config.yaml
n_experts: 128
router_score: "softmax"
routed_scale: 1.0
router_cosine_scale: 14.0
Below are experts of layer 5 (counted from 0) of a mixture-of-experts language model. Rows are named up (a neuron's input weights, with its number) and show model dimensions 0-127. Each number is 128 + 24 x the weight over its row's rms, rounded and kept within 0 to 255. Numbers have three digits each.
Before each expert's rows: a language model's description of what the expert responds to. This comes from a sample of Wikipedia text that the model never trained on.

# expert 51
Description: Military and national adjectives. Nationality and military words after "the", like "British", "American", "Army", "Royal", "war", in warfare and history passages.
up0:112152144128154128116148198142175113144180158126173109146105110117148126143121122136134119147119120155131180114116161096099128126111112111129135088074117111094092112109159143139120178130145108117123146152128090145144105141130163115079121115135124123132117136113149149122111124144140120147149126084098152169146147107137149110110133151070124161136160135132131155140127114092096109128163
up1:125134170084136143131137120119163116126117105123093149128072158113083114094131167112140146124132155112158129114127081131130113100151121129131149180126136148127137148156101116123123096097159109064095135133155128120136117120140126095170130148107089072127142144119108161138137135128131124135121162147145108129095135118173116118123134119142122128141071130111106117089165082147135129126140
up2:073127133155172096156130110072148152120121155182159116153134147149120099110128144132134118097145104140147123139098101118105163103115152112138158099115116110103149182136138130134182119147139170102121100159132104128132142142133110109077092100119110178173108152115115113111128130139109144118159137107154128120174155145124158118132130154118129153120123115100130108162165084128141153162118
up3:145160152124126143141128128157146122121132121128132122099081112125155112094111115144139118103130114088142174108127145150093102168140149107107134150146148131109097150130159132147122083132166179051113155121096099132145133146109181126139117129131111132149119121130161122130161133164155104123115130130076178123161124077139147153136091130124122141113129128154138130137125085128055176116114
up4:070131151156153126137119084110146172126121121123142127077157150094126132145146145140141126119161116135172132124154112150147130130120095143134122170119130110138154126175136113113142155115143117128134058161179120131094153099139186108104143175135098179118097155099099135147147110178123124115096111128115141146129126193154160139145134104153138149125133162128103104139175119121147105144141
up5:143134114135163195130149127071138126143161134131175109158123170110145112131112138118145136140157135157128105158102105151121116120110075119165173128118127114181111097122128131089079166100095139100162098146139146136130106121128092121131132093116090134165159111169084106126120113088130123111142154081160133116124149115111119121103130172171079138110089169121124073103108105117130118121136
up6:083136156128162140134121108108134155104119123130141123100147141093151137133135139141145102106164120151166144120156130149160126120136092170138125166117108109107142130170146124099125157107182095142115067175167135128090136108122189083115142167126090173113111128096104151157101103161121118107093120149111152143127120177145136138144140128163157130132123163119090108134168107109131103149153
up7:139161204158135134132130102110106132146125100101140175114076148112098148175161104149126153150169129163152104140153112144143114103110119103164116127111116123176159117121152123134143157105135149055158078121152132107073137141110115167134146153107130136130115127165130137155225109112122148147123120096168140094142110174143083135137141102123132149113091158110118125118157143125154125123152
up8:152130118136158192128139137112145112124139110126143111126113131182122093099135149117136155127143153150134107116152119146109112142150136105148189126181122184141139141111106136138090126132122154118142145122099139085142113100137127107143099103147137130122134139105144126118117173078137130104163083133150140158114114116145135132074095173121111126098077103154178114128101104156089123112117
up9:120118168116149132181152146101185149148088141142084143138169116144114117097164173130144112162110161130160154113129108164112111120125104106129138146123158119109163110173158100118115168128141127128145141153104130162118105107158125101106145071159123111156122141116127095133156166169128165085114137089143153131128150089151157103086153092093083155090137151158110072153152114123090107190124
up10:078145094132181091161148102112117133118131166161162106132176120171171086113135124146124089083153116145144130130108125134118170140129130108122146115128112107105124186153142143103161124146135179145113127143115101134144149141120140111087089108128105205153136107125131142132106125127126131132145138130152123124162170138140163154125112169166117131121139137117132098161133099111145156149095
up11:167143146091153156090142125130178097141138157128141125134090120126124134098126129143138101085114146100153197133141123134096113155138135110083134104105128115083089113110154136113087104136162163084100107133100125150144128170118146107163108129128112117154149117135151092127141122170130151160132151144122157145132139073127140118124131135128108148145125139130088106125119077107053160136162

# expert 6
Description: Arabic/South Asian name pieces. Word pieces of Arabic, South Asian and other non-European personal and place names, especially Al, El, Kh, Kar, ali, iy.
up0:086120130107138112139129064100127175132113076093115155151069131098108165104108104124127114108138161121127165148155138163133075092133135128132121145142085107108122137137131103080197123110143129118165140118119153112107100106124132140098156138161093111143108136111157137102123121125108149114134152125091143119163119129145142106160163105129087107143130112176133111101112112078119119154162
up1:122169103125117082118093138109155124077157136138165140106117114123158112132108057172137132140137136127156093162125124140190142100072139133094115122132159103114095143140116175123125200108156154137082149136136130158116145103122193096136127134135111123105121077090141145171157151089127161097109116158121150166131106138132099131096106140110069152131126102123084137137110090156142145108138
up2:130114133164106163117080123132118103116115118118154124180056148118119180103149029140146074122118113121150138104136100155132077150110107127128140159180117141177168126130137123098133153102119105111140139128097146122152164106126108172120170142151120138124110141117148124115129132126125148150149137118132122089156121136098149146135144116119131099144096094139144123159077105112123158120124
up3:105089110103130109132169125143112164185137131130160109133147168110129117154143125133157106109093120133137138099133118147113125112148160164108129118157098095151102133137125088072163137115137142127155134130106154125131121125102169121093173156146111118156120101109135083115184103121113199102140144125146184125136129110149168121149175088140083139153101144139156115108086105134132116128116
up4:162085152136135134098157134118145139127085138138132111113126121131166159068120038103110128173105103116149181120120127101090131122108116142151138121131136132179120124113137172141145138128160154145152099151121077122147117135099144104120153116116121139133130158116118127125100147178089142119150118162126129152113129148112089148130079119141158125127181100100159105115116187099099097127124
up5:116112183114153141183127137121111085126137104144149144176123108166185146081175134147136118125127122127140125089175124088125151147147093081125129161137120148122160126120151125157117170132114095129152137154114144146114157138135133166131114129161140113172126163126144169133097157184130106137181141113110126127194127116125161170128142151147123155103087096157161135137106127084138102119137
up6:091119148103119127187086120171137117099132109126161141151116133122166123114155128143166079122154129119178102102123162113123153160161135136108141108144179136125142141128119133138152113138111130130093137149135112104161135111159153162139156092146141143140146109130116112111127131133103136116085187163095162155139158139174201143160119104118114157122113117106103142134125108099117164097108
up7:104106127136135141109141164101149160144103102155160148163164119134140123055096123116135150154099123120154134113118080094138153125120104144166141114148139164151092115107111158150175131146115130150140087103133123145146089106131115114134139112111098140146125134128112085161112162153043137139134144180100118121145143167131112132143132123137122141092153123144148110129135111104108112115127
up8:110139057168146127118172140165144110111141153154154107042079118138136128116088125186142154123099105133120144168109138134136110086139124176139125168128093143144131152123130133134129107121115156086143130110100082102102134113123127125113156108138131130117114108155133125100102171139146154098117108114095128129112113130127080115094107151137095097134130110114094068166094143127149110136147
up9:142183150121088136193129119122153137155133121085153144167172144103131125125149122117148135149147137134161120136115113145186105118151111117139128121146141088053124154173133127171119143126129153137105109120122112088102163115105165142155127121118148112147058129103110139124111132115111170141111147147095145133178123125172127109106161101155118156143123136145106120106128091131158171162169
up10:133126174121099129100110109119153118116118145118162152206091130133148116103165093125154085130151146113148121096142113151143108147120107108145130135134151095142100131168126158129111181102161090127066164167113146124136172118140073145130145111146098151134117161123121128138144143132112158153121111119131136143151141127139129183099128142153102131130125092145112122100135089132113150135096
up11:094102133136144107157143122115115149133120115133105165145115133128175126109120178104138100091120144132138138129169140132155119073121135085107135161157097140139114113131126073125117132104129154129116132127120117146118127131150147132127152142114126148145129136131046086129127135137080142128133144128067134173136123107144137158158151110139098135120146091140187118125171132084130106144130

# expert 46
Description: Geographic article words. Words from articles on towns, schools and counties, such as village, town, County, school, has in "has a total area".
up0:148103097149092153093117131132107122107138165120096164146127150129092108126129154162122101091145108142116132123093122151100116074140139156144108184125177151112113109131096095122129122137134167145115121134128142099089134119094124113097092142106151156135147163126149126077151103073103186165108129173095113126129145101106128118105121169127120120131112096117139108115152139183131166098154
up1:167113126082115152129131099183060099119157110120119119144094145186097131146148141165068164116125165156129126125152188098090101150157122114124153104119130140132137101139097144130086126144134197116109085136132141108125144117122134123138125102139126153122101124122181131125112116095119144184119111113114140129101173100125152124130135166124151153097095126103102123113150157158128093117133
up2:134172112113137135148147133088128127159196119127170109123129145116190157099129106151122167149116124143138075135125122113152168165101138120130137130123124132146113151108133110117129138099173104151145121114139124131123139131114106176117137118127094132109133125180112146165141115136108094082127131100102117113131129141143136134118156105151114081150150141145079161155142126088134132161149
up3:107112137123151147157147143133108115114132145147116085136102181105165119138127149137128167088169085137168128102140102161110182126140129105135141122093151126150120092138093153133151098093114110085129052130136134154132122114144105122130076114111103126130140116163151121134119098109163128129112192107112112127129138094149107084110140140127120128154147148105132121128117141137149133145103
up4:148152098102102111121121135096113129131131164131157113121107125111142183079126158118111126121126140125104075175096130129146135156119140145156150103120122132114137069100142100105127152098169155143136091120125162109060158134143157164153123147097113144149117125132129186147130139144065159147136127116065156140157162125129138110135158174176083101142096097117062122135119157126132109107127
up5:148113119165135119084130124129175158127128124117145127123109089134094166153130104105127093150115124145123178144122143164123123116099178168130135133132106140129102092170124132106138143123104140147106089099144141126145114135160190137159116142134179137125120119131123135138155164128126119135125153131134151141145152123101150099111104131130121143107092128134140108148099113151140123107150
up6:172089145111100131113111102138080142134167116113146130167117119141088108131177144130105122145158164192099102157135177107111095137083153129100187104151097163136118141131094133125112112163144192114134088109131150137141107117125137127124137127138120176146122153137143118093114112109103139130118101124149131133092170121143145134113099152153132126125080116130104163096151150161099105142143
up7:107128127140132135166138106081082115107134138137128104147133172106192148124091165138103184129142118150127077108112098128118170158144133107144135115103173099133079097172110126124163110085126117116125069128122120155109123136161087164113122117113085109148157129174133127155136111125123122130114172129111099130133147099147133125123141148164104130143161128118092121144116129142156133155099
up8:155109099137104094086101127128168134127131117113169118149145087113091150094101104121083074131144151115094187133121111126083105103041157137113135128130126129153098127121142141100115140108103167145125117125111156157132114169138156179106115130117137125135113123121124099146156145122111127119124144145133123146091149175133184110094079141152135144139106127153134125172089135124126102120122
up9:122120129100135169120159136131147141132088093122143125115136106140122172168148066160150134129143120119097128085156161147138136131155123133136092142111133109148169123105132132112114150154088139127115157109108142152151169149154117141167109113150131118141097116117155110094142113093121096118117162140141158140120133154107076119070130131107117156106120150148138141107131112126137115134141
up10:132153118143114129141119128106095129160200147130131124155098122149146164114130131121115138170097165142154069141144113107154136139086136137124145100105126148139135165092142112109077159118150124152125133124114130127136143128113103175137148101115110133121127114114094117126164120101079105118131092100101125142102143160129131097154165112140132117135122129148103136135117147134108148106152
up11:135179138117155128151147127123136119132163155133125103109132163131165121099132141151134180092148074129146116107115088153116176157126143094125164136117138108142109111115084151142160096106137100120124090113153151148140129129128090138120080114118128119132139128176136154140132097105183130118123186112107123101151082110124137080124120101115124146157142149118119147124112113121142146140105

# expert 28
Description: Publishing and authorship words. Words about books and publishing, such as published, book, author, wrote, Press, written by, plus the == of section headings.
up0:147140114083110135115144094111097123093099174110149099096121102156091111091124136130127098146106135135108111140085110123127184130175132111142159116114137119091126116137104116149188137130133155124141121154114117144091137102083148151162066154158156150144137155168119135127082146116097127133143134120128143113160120163139126150115104127117153127100139105139139140142102125165092144136130
up1:116139168080082168092096096121076160115091154121127115105096123165133119134110128158146126152138125136138120121156163152127125121149129180104148130143120130105099126150106125163175125145129130155162135150146117147097116140114144111164109148112167118109106133150144116119098134088130077081087148138129142138104143141150105145111157121122179090148148123138131168156174093140083141144146
up2:111111146092122132167133117141128105100155123105137128101108110163117163095119144121101095114147153146154170135144141138123099126141139111128133118132165093141097154138123153128132132116080164112099160171128110156127087109154132130125113134098128133129122108116149129128115165126146106165121125138146167124169142155172131118124090182108108086128143106128115119093068106142132097130166
up3:138151176056086100143081066125095121109127167123150139126130102143132144097108117155176139142154132158142151137122155161137087143143116160121159110158120116150080147125115135176158113128129146156138113170085141152093125105101142144130115141131129141136117133165152123140068149088119105126110148132146153110139132151164125140102106193137122124123118137087118174139142114111092120125188
up4:140150103126166159101172157106159135140165122107156143132137098151144137116153160123121152131107131153146114108107136111111131107144160074095122127102109147106099126136139099121113162123143147106133059100141115105164125077145113167137138133116129124141125129158093122141116118145090114088101106108143124142118164080133150147116162076119117150166128124167135103122179127155099106109110
up5:136132096123135077150141125143147124105169160146121130126137112153126138065140126072123146143147139131149162131103161129143117135144126107136184114137133118124106121138156118150125107152128181111146083136062107120106153114092126146089139132147154180107091140110139131127124117159131159144182139137107155141156131135145134127126137111126131177134137115077138116118151169121139119118107
up6:158099115166159114105126152110138105142162133129113125147186124165117136106150156149114108116121127162140126105125144164097129093128130137089124127116130186093121143119106112136102107136087114115159079119125100108128105166149139130165112121123139146106137117093117114126116121103130126112126168124119158170093067144145113127114176036105169149151109117158162170145150117129092145193105
up7:107144136109151201122154164112128112149114121119155121123124115139134158078139141149128148110125114132115153092119136101151096070114119089091086135112115122116141129118126114112084135113119144109146135094131130154147133114149145169123096112109084126080141093136122122100140146140116118121133094124107152134132149118148146141114109125096128131139132133152089108108155132069111143159145
up8:135126169100157162097109131158141092158171136161157134128180105150126068099117152149119153128137126145075123136097154135112127107160167129124112116101155141166173125109120128134128165134119162110139146051165135148128082090149143123121127124117109089119129156132101147127112147124130140152121149121135109137101139130100112104123118116131078128123103118110137118081112129129137075129155
up9:113108148141160105090146154144177117154182101118130140119163144131108148091083148156102142103129153115128142119138122130102113128128122151137095133184122171163105145117125139143102117091144130080095126172093121121169170100177099112144106122133138102115136130116135137183163113144173131088092114141135140127110101115177107146134146119101102130140116119097125134113111114160130107102162
up10:182109089172138113125066133118111105155147123167120116156152117118138125135126132113103126120127092133124162112137193144099138128124116112154126117092112111122110155091115121111066131124075154145126116136162122117149083163148139129134133143116111136087167114060153106133136121091110151155126149122127140158156127144124122097123141110103159138121109154147160142152096095105139173164118
up11:113142159134097116124085092139074173122127191143102119136139124164130136116131119146131101156122111122121121122127157135120098152151119165116141137158133112106117154141100114162158105135134145172157119166096108138089099150117167140115140136138183121101119145113127107146123152097139117138130178118149144138141111166152097138139187118125167138114143125111133165168140100144058163139135